Weights of a small mixture-of-experts language model, trained from scratch on English Wikipedia.
Size: 9 layers, width 320, vocabulary 8192, 49.1M parameters.
Training: 644M tokens, 5277 steps.
Below are experts of layer 4 (counted from 0) of a mixture-of-experts language model. Rows are named gate (a neuron's input weights, with its number), up (a neuron's input weights, with its number), down (a neuron's output weights, with its number) and show model dimensions 128-191. Each number is 128 + 32 x the weight over its row's rms, rounded and kept within 0 to 255. Numbers have three digits each.
Before each expert's rows: "gets" lists some tokens that make up at least twice as much of what it gets as of all text; "comes before" lists some tokens at least twice as common just after its tokens as in all text. This comes from a sample of Wikipedia text that the model never trained on. Tokens count by the router's weight.

# expert 27
gets: " to", "ed", "ing", " that", "d", " of"
comes before: " the", " to", " a", " by", " in", " that"
gate0:077136089113152069130072147064151112084148132145152134105129120064068089082138146161183130127095127156156123167079135109110109086121177075098121127133148035124152124168144144107133178154158161
up0:129104092145166098140120106129150116120110070075185131115088059168081085125094064145152136135172168185173124149173147115165134119102153169120120133129055144191106106179101107096087086157089107
down0:208149092151116116117095170129197155146096133072119092117198156064086141108114124077130096144130126170160194152070113092125124093052126177092129130134108066164120111168169070071092180085130100
gate1:122117175126140151065130141142087161163137104109102202194123101096071113163138060157190118117147097105136086183108142138124139169114107187134075161158114104170125150129146082130163120104140071
up1:148184162139173105165117175124139108157103108108101084151144044153126166167152119111155142126157255148150124188116103110133096140078119125123107120159136112112137161078168099164159145151082077
down1:179111120131090147172063132107109143067115130128113134150089108113099148096155119092135101146144091134070163100145189149182134137128146104185103151136163115148137200050105150154150117147182129
gate2:121175091156105070109111136158123166118142160076148149149164133096173127158127110157117106141064145108139147057093143122146106137119096086120181133133142166176150143109101150111110118138079150
up2:144180097106059121174160179140074136225112181187139161143126080156141114098159114130098162127129130097148088117076119129126210154163109174079099084129122099098146134103139072120145172168144134
down2:161114140168138074061150141146197142162144082083126083120122074090137092097170116086097060141115168150123157179116159118099083163111071131162164153103110107165120112118129084161110179103093110

# expert 26
gets: "=", "\n", "\n\n", " |", "|", " \""
comes before: "=", "|", "-", "\n", "The", "  "
gate0:156092138113182117105149166087130131148170053146111101162113077133126128171149119084064137042106123081099107164150167136106158136139113104083105072168102090122149135081128115036171118096152106
up0:168116118148149130080141156146134150139093010070112108118130122132104115063112146123110145099139138093104115152115163158154167166177137170164120082113107143133167132147119170070162169105130154
down0:125141118091096107147072119071116120135188156144168065089116155154160140166155165162141102146130104156158123115183117109126111193122162067172090109164124124130171207140171152144121120127118117
gate1:165163133088121119132136159198098087080091139114124118141076120091122003123141128093133161155184110081094149188153121134145149110117118113124086119170105129182154150102149142116113110113158140
up1:160146120093074092131101118083112134096100076128103100162162110170132106107119134136186128093153106109081144143143114190212120094146122128130104076139129135159155121156086178162149088082103153
down1:132147187111154163131150163157136103114124110149113079136114103104109087134114113110123174143192132157137128095111120155113128113146116101143096079127153126099120138125109146143105186117106084
gate2:150111116091139134123090136152180146135131180126136114148129084177103124097138153068140190090139137107114165134113134128154079147139090161113090155124137121170179104112116178155160168114209098
up2:137070140135136172148130156149120119162105121165096102154083103150093152168139164104132129152089148113145185103132094105135146199105165079133057160177146105231141070108076082147138190103159098
down2:096138184076106168199201162106123097108079128112143138095101134092126072134094122106184145137168158090177087166182112116087126137123167086124149177168163106098104091106111084198133120110177103

# expert 38
gets: "s", "es", " his", "ing", "y", ")"
comes before: " of", ",", ".", " and", "'", " in"
gate0:154147124119113095055167138111156134084159144142131143131083131163150139126081126124172176084151142155104153166145182113124134100115179142122174146093097192093134127099120123125190114036144122
up0:114141111149114112100153135136162074068105090111116161162123085114039110101114152131123145145110143113131146141129103156082147142142147067146159176060117124082110126109115085070136175126111146
down0:114111109212160138149098152129166097089185138089117130174108084199156125159138076120172100151189115155039109086148122122141113147101108128094158092124114155173082125066053111193104155083068137
gate1:197109145168130112135158109179173049165184100145111153140146167219134090128156133102109071197067115131103169027149174058118132146135142075132067116181111117119124141128148129119077112128117108
up1:138147112118113147118155097115063136138140145119104125154102157130144070123164112099117147136131113118095113183084136134233092138101187163110168182207121125067127144118141064151085152128160120
down1:071185144105174126121142158118140131166156114150153157159125147099105145149144141140168075130152143150114117137082167124173178163135166125178129051150177085126141148093185133143139138125140164
gate2:163129121180178126162154180109118156171131141150129157147145124133133164088086133171139129088083154154111137144111162163141091148173148121165108109173188104152141177145121134104122162079130098
up2:133146092134179084118153127142103171106174131127099082145170151121124127177084158108111155127089130162124142075208147133091115135110059165104099120118134138146134135117117130166132068134113153
down2:090094125106152114075182145170131128121077113150101121157163128158120180157120153121142146097115120088092160146197118121101116062116112116090126161129108165105146201174094123124137157158156107

# expert 19
gets: "a", "e", "o", "i", "y", "ia"
comes before: ",", " |", " (", "'", "n", " de"
gate0:129116115136112168144083091116127155131186146145153129151109148192153118106110092109152127145182179149117069081152107119153134095153107146110113143062135124140117139088171170075115118128045016
up0:152098063103159093155125133155134157135124098125105163109139218137139140097091128094054189072124128109122131123124050108188156052161142133152090155092144122123146141081106164172095110170100122
down0:138113155164147054124098150130123112126109148149164136102112146154120102091117135180132124174093096128136127116100151178109155171118182125162129162090154075117107135110085178126147139168109085
gate1:131104103118145191099151207096194202158128095112133086099119065097143103156172114070103139089123153152176139136148127142147126115106121157138145120081075101103110131139087115205109167152109096
up1:143099129110108091153140141160116092160112060128139094144082116167136186123146131141122126098121135136130201135118137107185121120097136150142149102177083149108129153101157147131105087112105116
down1:077112150085096141114128195149143113100150146123105190070072120147118165183146144148144132161081096124110168080145103120102103106146136067108153138113122102133125098078083074089060103121099077
gate2:097160144123144165136152130179148090074062157121159109075152136205139095103114082133159126114147088170118081062123129054108075127108190123158168127089181147142160144193142153045104075142088113
up2:109123130127104188130076100121102128134122078130100124101145113092146095035069117147157089134116132124118132063117115121180167129056124159147134129217142134108187110171085108113089084152123107
down2:097103134117164170106065161203170107100112144130151090086113109153132078099119105159168163160128088066126097105134125151203185119129131126133135147106148084085118106180103150101169098202111132

# expert 37
gets: " in", " In", " on", "In", " released", "ed"
comes before: " in", "s", " the", " by", "ing", " on"
gate0:118166088216098094112133117162166056175048126116149156092169131165104120090143160156118127168113172158165115117178110091146111052171131153140112117120121100162130107081122097182141137127141042
up0:159157143204146115137134138156166140130171141134114102129119119093132161086161137129125160121083109125095183115157141212088112121120076133144150134097156135145105132083139048109190189092188097
down0:099164150157118124113099114147108159125100122172117051147134066121089155117105192141122131129119105118117107171118141144168067171181081112088150121142122144098112053125122087116109131113160107
gate1:110084178124194098085152118208110130146135079164074107148099112104085167137114080109148136154141112030114090136096124125092113200171192119068194126074196130132183061119119135144119114142160112
up1:104102079168120105046153158212102134172169173154132115162112131112125150158170110156098124107142133189145073145078123142121126098092145135140107114210123111141178050123135153115028126136147108
down1:143111118192105146086093124118154096150145118125107182102109164130116086173136141187121103146186115120139122175121141160133174116128129170127088100141135108102121091163131138098096053180128118
gate2:160095146108164154087157098140087118105140099116172117091146138170147052116121137117118110120138213085108072081073090165137155172130078128143130154112138107089083181116148119165166136141098128
up2:044141116151151097147119207100131131098122072104105113169077159140123103093122143127226150155108151093111124087116174112123080152183146069110101164090092184146130147120178109131080196154169128
down2:141117110105128174141070089108126120156109119152109162089126134144135127142135148104125114148095114103095057156111133129091076100158139085123110124080107084120128165132184144079135175140114160

# expert 33
gets: ".", "=", ")", "\n\n", "'", "\""
comes before: "=", "\n\n", "\n", " The", "s", " He"
gate0:053128122120130153125141153121143098138164199139093145049140079068131093133194158187177069084117136140159142210157148131110077144179147080142107131145144156146113109168157094076131187110150134
up0:096094114149126094084105165150137160192131137137136111120109112071108123152150132216171090116142153146069147099128113152120171143103167153095081104126190119145143112155151150120101098084147143
down0:117096141157114096091098100102085172110114143143096158143139159137091107106186142084136192088121137182173121124099129117186127120102081097128194187083085102068135099116151091162123170150077119
gate1:148135092135158163221152127107155083108167089101144118156153083128065099129106154172124130051100133025097114083086141156101155093104147110138140125168171118128089103164068128140122143124171130
up1:160182149155172121064152122122145117155160139100099126155142210092081116156091099109160183185102118100126044118149132124164122124189164149106133110216140142160176100119124068151128145085172134
down1:139161135115122120090120173122149096181168149158101157160098081151192109133152115122105062154118143098152095119113132130129117121054147069183156130072052157062135134103146104192137081145169099
gate2:108137124115115118140135116136116107199094161137118100172064088141140116059143105112162132142118180102119143161142083139114103127171162151150128114071085188092174122050029112234110216127163124
up2:101137125094140122113155094096092148110142133145133195154082116189150180166144117124172135111146121139114092172128125171096089182111143138110038125058139144160156132156153163165126147159136105
down2:112176166208143186113131060123107130105144137061166117086102154096155079172086125110141145171124128168068119109134135192128214100155090131139221149141093130107092146097153118164144116123140145

# expert 21
gets: " 1", "1", " 2", "0", " 3", "2"
comes before: " |", "–", ".", ",", ")", "%"
gate0:144127157104123153095142146103193145100110153100203186165128147082159166140097116129143183129103114146117120175181148136106179119151136186130111131187150134145128152084090162156079125112121129
up0:209131119086133126099123125079139129122141123133166147171135070173114111151126107130111146168142128121116153115128167143214141126127119129175119103188095113164107084127103167133097123126137114
down0:135109141178132134091094077136146158073132129165168127124131138104112066188138146180109091134119193120196174114194133229139179171143142122180153221089135056165102093153126125176122134135150087
gate1:133115058165142173186122114118109138194141092113082080181117116117126107098115076109096167139134101111143127122086080177163086115136096125123111160132113076135122127133155142114138116148146107
up1:116094079168116172113121114100098158150089134098131132093117075113113153142105163141103196176101125075152181151031137078138125200119104121138115148102101160125116094139147149142118127147068130
down1:199098081145032131151075064115127212101127109146090135127149153148129181160070131118186121181162072090107161104137100115143132146152139171109119110115085151077103125123154083100131182097088144
gate2:054077178123104174131151120154197112128121086115125153132113134116052069111109121157141148151143153152139109129072141128133067069203071167080060059115103093135098126144161053129115137088133144
up2:174119116146123113081096081128139152119168113173104118146151128160019105152108166148129122096195129175103126170124141172057077095141195162081146111100111124162076099190096019107174096123155158
down2:149154114111132125150116142099141130084122137120076118152127119171173057105129121115122220045139107097136086131115112169131111182141141122130131146107121125143096127156127156124133044153190154

# expert 8
gets: " 0", "-", " 1", "0", " 2", "1"
comes before: " |", ".", "|", "-", ";", "–"
gate0:135141156172093116084112102094122139142112144112105088142198141112140145130105131119121117126138127137117134149135157127138114156153160159109130143060101086149092086105133166125167181147103093
up0:074129142081134104151160162119091164095139117092095134122187111109132123139153120079106132158142100147140108185109107125059121119112130061122162120110143096097133117095101148094058151068121179
down0:162118172141053147169126162138137101117140133159095208139111121132137143125137171124111123189111187126224142147121110142140171192121157154097139134152157172130145103142144104120125196124105155
gate1:128126142120149096137118093133118119100132138105122085085215063189104081073131144125090084101149132180161142117168183114115043099140113142148072181084133199111184094107121080143131157122137144
up1:051077095153151124136144097124145175186117084096123137132122118091064116061149144109123097093091146135175121156145077110104118161136097065166112149081163191124093159155117119100151157110145082
down1:134133127133158129112156051140160118161098137162109094162064150018120086147152145117142074155103138106086109115156149105098117141114064061120138134150101100120125129121143139195073115085083088
gate2:110092148118181112119151137174080157163114078110126175129096124148130167114174154139086098091127110097214142143157092121166141126124137223093088124156129140120124088161112151171116120133106134
up2:147064116110093105088077165097113113175091129091160130101184068113163075143175129165093155112086156119154072125125101089113092104078175181108122169098165156121164112116179158161126126138132093
down2:127146169088131134133140136094159120117115139128102119124109123153111138162131181113158132087153125151110175122125128101167158106140180143175096119139155132176094193115116094064134127157105153

# expert 28
gets: "\n", "  ", "-", "ti", "si", "\n "
comes before: "|", "-", "ng", "n", "r", "l"
gate0:091101118076148160153169145249097136084119138119096206087101111122120101099152185103147130087148204151101105123150145111100116143123066179058124093121146151139078130135109122145122131082143175
up0:088144111110167033119109167162096086223148157116164135105108142151125126136132136147161147089075111157106153143070157115092147126118086146120157141114105111111126148117132088110143112124135132
down0:088141062107082140113139178117128147135106125116147111133071115152082150108105119089130099162135149153116184173153159141184098164151140115120115108111130089107149094124199112155130125135163131
gate1:093074127117152114179119170076147108087153126125093095139141126028088114066061108139188212126139134102136158173128086135143180163146145186113076124168152107125117072130135112102171131159150093
up1:122103120167109149061111193154046115159137079106159164086105122173130157185120109183091163119162152148147117103120221177177098127145136142144120148138051146103085096098099137147145117192108088
down1:137079181108163159135156159156119154125205110158096182155188115129056187148167120146192148166131106149120163108181066170082107131123138141149087117141083123135068103073140092180159112196157164
gate2:193123110102121081064114137154045100155210162150125144158108145080154137123101129106093138108129139107178156136128180149120121058112128122140068125178198172187120161182162130107115133084140114
up2:136123138107163102123108135154192138160117162154168174172117104134143151064115090102077100129113140082112085142115126174114155114134126164150179151129120138097081062151126173157155154129147128
down2:115077102140073145134220127128145140108149134066104124108127144119189193135097146064094142147142098081100157111149209099137173161139135098140078137128123119119129184115180110131195115147107126

# expert 31
gets: " of", " in", " to", " and", " for", " on"
comes before: " the", " a", " his", " its", " their", " an"
gate0:144112103110123103128184109137150120171069156130126144128139166112125117142158088079102202090122094150111109060100141106225153112102109131183157140156138145136118124137148133122106120163189110
up0:141106176208146091130142151159082125144087079133134103105153119139144181131119104096113145120124168129196140144129158099181075153125125152084089145140173112093136112197118157140140116120148127
down0:148125128099139125144128066135154117095132147124088143143095107125128119154112121192168186164184140163104095074141146097055131065139179072215140119193106138128110090150097153200142107153088145
gate1:158151135139112139124107116100117174120124131123094140128146124112144123180119108119141127108084066147165120140102085051112160125154127143121085135124116192135083134155164097124111098193095157
up1:130100084160131060130121155144220219145126169150106164109152090147135136141145155116152168100144132168179110159127125143078153167111147139101088141086098104176098116103142153180084118089125230
down1:128147112113128170099118144183121171178123144147074132068111128162088150103174089099116141180167149157146130077173151170143149061169157141145104096099124144134112179174154144165127100170142136
gate2:095155160163145056073118101140108114125180135151089102152176149125144146110154125138130066123117155120115119189110137126141090122078147073148144216124102074193063129139144082124128151101085121
up2:139117090142153136190134104123111101099161142104167134184105102155106133140143089100051084165151160095139021126130168121136127137091090098142113169156104116152089176120159093059145190105124135
down2:176164126095142145142129094126168172114124183105055112129139191088126175073131145142145134073105094146166110075144142165027141150188131146181111129174154101172146157140119173103099105173111114

# expert 1
gets: " and", " of", " in", " by", " for", " to"
comes before: " the", " a", " his", " an", " its", " their"
gate0:078122107107069091072113143122072171080120158125114165127138130086126146139117104121114155072126141087090100136061182078109144103136069157100094114118150113198142118147157054125144136108139206
up0:120186078106025080139126122120077164183140105094154125134102143111141096168129165170081167182091139109173139075123155100172156130145136137171072159105152080180110140120102176123150112093145139
down0:106093109148204113126104173083154115130170094155133123107132160125193125153192122177149148176176069124151076097114158195138220115078154097132123099155139179112170163162178135143090138143155112
gate1:131147163161096119105149133116165108132076215125137122113207115112107108107062072164175154181128128170167171181114110193110132155130122177138148145139092165238089116059160093137122119097146127
up1:123164112154116132153131154183166111116120138177146111138134125141177112145055062091053110137167119135089139147179131171144102166142121115100167139135221140133089097191126113100101110144152090
down1:153126073162135099129064101126064167073098068125097139084103144090127116057153176114103078081105106151155155140185166139081227144110083156154189168136131122155139114156146126142108082141142151
gate2:120139169093107149170104112117148159143069094158101102130132113077136132145080098172110188146095143131144146181109129166131111144143133144108148171116091199133093100150169136206115149122171132
up2:154185136103120148146115155109131096079144133064159162115106100129167095154108136118151087093171123148198102093106178111103070155148108148093070132179125140134178109149116115157192164126141139
down2:152092151153174127147093117121165120215167162141098102126104107125160190092161136139140105136077074137150120088152123127142196194128120113123116111100118110171138158131055134092136104136101164

# expert 2
gets: " |", "|", ";", " /", ":", "″"
comes before: "\n", "  ", " 0", " 1", " 2", " 3"
gate0:112139117107110076173116093097148174156100129089141087135090124063100115170100136136189164089135174146130143141100093113085071165139134165134147095107130125125065179083165084114136128117131179
up0:149164096137117136124097094141144135143197133077156105107103133137146156156122128074179120109085109147082088154127067164123117120128118148137209086124116143139121159171112187111047152133111128
down0:090060128089103148099200138131169134112135185122161076182145113081045072091103119111157169146107129127145091061121162137134089134122114160134188129161129132090142157112129094125166147128150149
gate1:088146084076138130154184130117114100105064073112132156078083100116097125134126158130154107129132181127117082170174138116128067177129160142107148109097195071150133136134109164070105149132153123
up1:135094201119129153123116121150148129147142145058122078111115158102177168037066127121070145158117118128090131075053135097139180152169128108153130174131106139115157169152152120144152165156139079
down1:112170100086095113154153087132099125114066111131104099169156146150121112154120142110099160141172194023146119169152053091123167121138145107138143134188128200151124104081120124099109088116031120
gate2:080132136171118122183112141147142132150145089164133122171091091127113147105117127054163037111064115123125121128135154162141103097158134177177061169130129138128184129108087126132153167126145148
up2:131116142190126101102180132143165174145127116129133108126110096093151146138164081123125102161117103134121160149121129157114103119139144154135110162144058136102106165167132063158159126132130096
down2:125113161157058113150016161118195101128099159129121046146137098154142112128157148117107096117066097148094110099185093114189175137156104107166114089146131141117105134143177133077117123117158142

# expert 20
gets: "t", " 1", " 2", "f", " 3", "k"
comes before: " |", "–", ";", ")", " States", " Carolina"
gate0:137151142126160135123097078130126117164075131156099144106181062159122164158100126131085117142138160097185137158125177090115106132109097114126094172160125207119135138139190092148096138104178136
up0:155098124084142179152133126182108131074105151173140104114122119117136084110139147111152121123129132124118140163101068124139102170118160144142168141148156081119161173164038142126117126111126108
down0:123163160140043136143115098127149169072060066192182079106091117165135151119108143133128167152098152102116102146108133181187141139145121120086119112095134089158188112121046150080179082088126117
gate1:175080133096135122128176126154184131124129147116100118103142140158122056168120140178178145059184157101090146135109179116152078125139090183140136172107098147164168165190123109115108163154078162
up1:103110106184168148138158135179155166120121141185112123147123139151172144073115172146163156185116159111118220116115082126128101125132136075106058186154128104135119130170130187116153140145176159
down1:150150142105135161119121093100115121059156127141138129096112076112120143070115122147145089166163087124126169165162108169108153136157141077110174155134127169163176162144166177143108142147113128
gate2:137180132153205051078129188149156130121133096105096122110121205117101105097119146148119178086156162108125098152122142137119132117162105113119175170177146140145121134137113137106154128086116113
up2:124077121128113146129139154107090099094099146185152117176147082162103098217167093178106150098135156158128171165176108153103080151122182133126124142159098100108190122106100092178201189166134121
down2:175144165178162102128147135144107142120114093173138119114188149107108099145084101133103125193147163149119155132143081115097130130106123165131134172157147171151139103163132164177095161125098134

# expert 24
gets: "\n", "-", "ta", "ho", "  ", "go"
comes before: "-", "|", "r", "l", "n", "d"
gate0:136125088094107131156127121121071115114108156124122157097134093129149152095106146147128213116092109134118075110122127133144134112117090114176135123129152113078191114129077111137183128058128155
up0:101157123149110077076110137172128116114137108185141125104132145159162143112117061081151090103130126140145140104100134124069114110143072160136154138135110179151077188140060128102117127182148127
down0:106149113117188095156084162165143143090120195056119086108105143157165094131165107119141124159143190139124174131175158162149070144134125138240123126201153217111121151147144131154124117074108100
gate1:091142144088095161145119104131165138129125130176106160098150120074144151163102169078134119094125122122158132163127143105081070098202095111116126137174162093098088164191172172082151176108103112
up1:132160118101136120106151127140115115080106127141153091183103138120105136122103129149170165102140168157072167074207170128141138163144187162108140114111084098123131176126110165165142189110135108
down1:146164114140102096156109118103164177097132075160123098119138107129075115129069177131120149118057122115055151129121118141116176133123118148150159064078144166126158139121126139105141071125117045
gate2:120135176092107113115166128110125095100135118189083154138141185042167133146150171101114140095100163121103151134113168140182130164065128140134138125108105182136106054074147140161153094068164119
up2:129147153124155140120102125106102169123140121097113097148132111090139109133121179134111166136155118142078176129186139127168228132155169037172132118063116143163173100141145144154096169115092130
down2:177168143171199139155123146137093187067102132178129066100126097133076140122137157080141089126112151232116107136117112154127089179130094153122120117074123148153127199145032044158172144126110146

# expert 23
gets: "s", "ion", "on", "e", "y", "ation"
comes before: ",", " of", ".", " and", " in", "s"
gate0:146090175093137175152092100088094160117117124104157101179139081146116128151133093165132185087119137090130154097154139123164105152088144107112105133099117164100168087137145137143120100079113191
up0:061107194158150124077129068112150169119114134174105135141143108146092160130158143113097137139144146149098110141088148149106071118122128073159182121113092091126105161118035111072170117123119156
down0:077146144157181152074154134127060065135155128098131064170133100129146168143131073142098150143137128089108181117103122114118138087172150125121122150063173153163141082111161099138116131104162136
gate1:127166136141189096098126144134070123124177091135129184127089131117152150123167100150137172141135135129125090155124136155109098122102118068199140169125183104147093119153163164113084151142117130
up1:126185132090133106102139152101133134115173133123105135122119127156127094152084060119147054139147170106151165154121128148114182199111108124140065121129131139124089158137104113130176143128160080
down1:163127117079166193147086158157141142086172111099153125121131149129177138087154141117113182075058091149128148132177084156141120081150161128111190138086158111076158061164156183123163101170110117
gate2:126154100125131165146102116147141074123143094093178105113111148117171130106160141099070106193139152152164102108117152130133140179039124132118124130123110150127143095165165093123105097093096115
up2:151197128138080111167137124032085160137090167152151141106104151119158110105107113162107134091115130115221117066127162114161125140109060096127114126118157107179174125106103172150148126120107124
down2:103091124124168107090116114174112163148167140126157114166126173168145069156224128148147158162204117170110135127083085113113116106139100064153155160120127150050086145143178152179161123214156172

# expert 13
gets: ",", " and", " was", ".", " is", "  "
comes before: " and", " the", " a", "|", " he", " but"
gate0:144115200152073122130141104128117130114115146146128151128204121077082174154118160091169159141145136164152184154059106076117096181120089155138154169142134103193171161199095109137153127137109119
up0:152115085143144166110135138203089151138170162142086119121093120157146112122179095132133115111097116149137122160150174142148110152126173143094082133048091168103134119091089067125144139119122147
down0:182122132101130128125073151148116096175082152166145163106141142147159181119130082083140150117151152124142128185118115098117122164104074054091171155122114179199183116151180129126128061147085115
gate1:125117159118172092150110185165071119180120114123031135101146056086208105084160165117144137150152104101148129080148129148103145088145130118165181123109104174132122138160093121072113104113143135
up1:091129157122111168159116155076149116181171070141084090119161109165135134097104149137181189139155146094168094116159113171104120142129138116135101105119156167138204170154170164092142167137151154
down1:139155084192060151117138166112082112134128137142125116112082177170132098122106153096186142137182073185123170121109145110166199126121194147154075128126152110146229135188143112128081101128123141
gate2:136117109080110092160101151112147089117162109111126151176101102188182159161097131193124180135113138136172116165098126142090140106110143192110141078106116157137168118068123132093118121100142072
up2:131150109166166094136077134128106165130176047106056051170137081130134125140140079153132148113154126110155146145134099110054167151130150202134121112091186152151141040148152184158107067175112080
down2:147128032123111100119133088114099081089100103196170179103106115079130066113216215084134078095157138155093118077073127108132101111084093126237135149184141166120089110108100117104069139146127116

# expert 14
gets: "s", "d", "r", "er", "g", "h"
comes before: " of", ".", ",", " and", " in", " to"
gate0:092163147125089150098114139130070156112170078084069098110196081140116169146176090120128102098137191142131114148070168157149161098117164096147167106147159157047153117180088083109108157143174095
up0:118131095143125120164162099142202182111132174122046073061106100162115133118136168211168098203123191138190137096072082126102156160118112118147108135149141153224121130077145144070147196095126162
down0:124144194054098101070132187079113129152207142168077114120155091143112122078110173078112109104138142149119101145146099162160189097085125132115187113158096107147090124128105170108151114035156138
gate1:111098094119132082158153107145096193186125169106173155132142123191104151094124157107142117113113156110155151107112138146157106047170185099154107196133163134150168166112109128087089116180110152
up1:120162146147102133085078131112087149138094182096123139139103169110134115161169098169163123149111115160110096157094083108168100118140136183109115119118059110160120080157112143096086152103133125
down1:114090134152078146081122109179098115138086164159102098134154131118124064131118197105126100143123104100137143141115122170161113112114137097130151124132120125131146114134131196082129103114105191
gate2:159140081124103154124123105179155111113078158096108131164112155067142133129091066144155125135103153114103169151160162190155104130143171146109158042126122145096128100181131087128075114149122165
up2:195099166120138189077150110178152118160092166071140140134116128104129114111185137171110142145127139110169105088124150117170089119136145098150144095139084114125108214141128128071156133131141175
down2:125130139116145143092135086096140113095157167210137155141109199087151096118120114083128086102192123075103141174076163160161128133094182176167156106110111090124099158092123080104094091148068119

# expert 22
gets: " |", ":", ";", "|", " –", " /"
comes before: "\n", "  ", " 0", " 1", " 2", " 3"
gate0:162155154151119140133166113155118150110104115138137113136109176158089141155019145097117158065108094130124121112152147112132124116150155092104090144183090110146152159095117164096105134143087111
up0:170158118167062128174138112108079110138146077076166105114114132144052158112173153116202160017102109150156131160092127094140141177151138094112137137142123105162121150110163123132078136078065143
down0:143132124180140138117112152149100144145136191064153145077119141161104124143112111071126141126121161147154126155173166151144112145093084107188145119092148155127134156169146103139177109133097090
gate1:090090064094148159141124118139133138153087133158141081099139137124126070173103200131084111111116154129105158104082160145115124152136161216138161171172144120119182185157122156113116122099140130
up1:152085100124162092111131156149128117130138147122178101114163150132120125130129160141118077094064101117098170118091099180146114122163141119167180130094138074130184148109145128108181146143129196
down1:147163132106128138109016121115093160123124137134191056072136154132096084142118135120113177145082131189143051123123162134160149148123111150143110151146146126076161153117124116093157159207113130
gate2:121148112146102114131182147116141194096091107137104155164110134156147131109065145081131135137153160124082151141116117100145071133150123123170135143106136159114088144144158125107136102127128151
up2:171190117160141110154113141165136140127177127085153090145117124123071206149119034126156120136096091116085123121100103117142109115180111159096203093149136144134111119076123098040083123178120168
down2:119117127104093192139104153085112115108108123145143131140106142140119166094095126075129167104133084113171161070112102124115087091151209129096158119210093141159106140106156101138107136081149140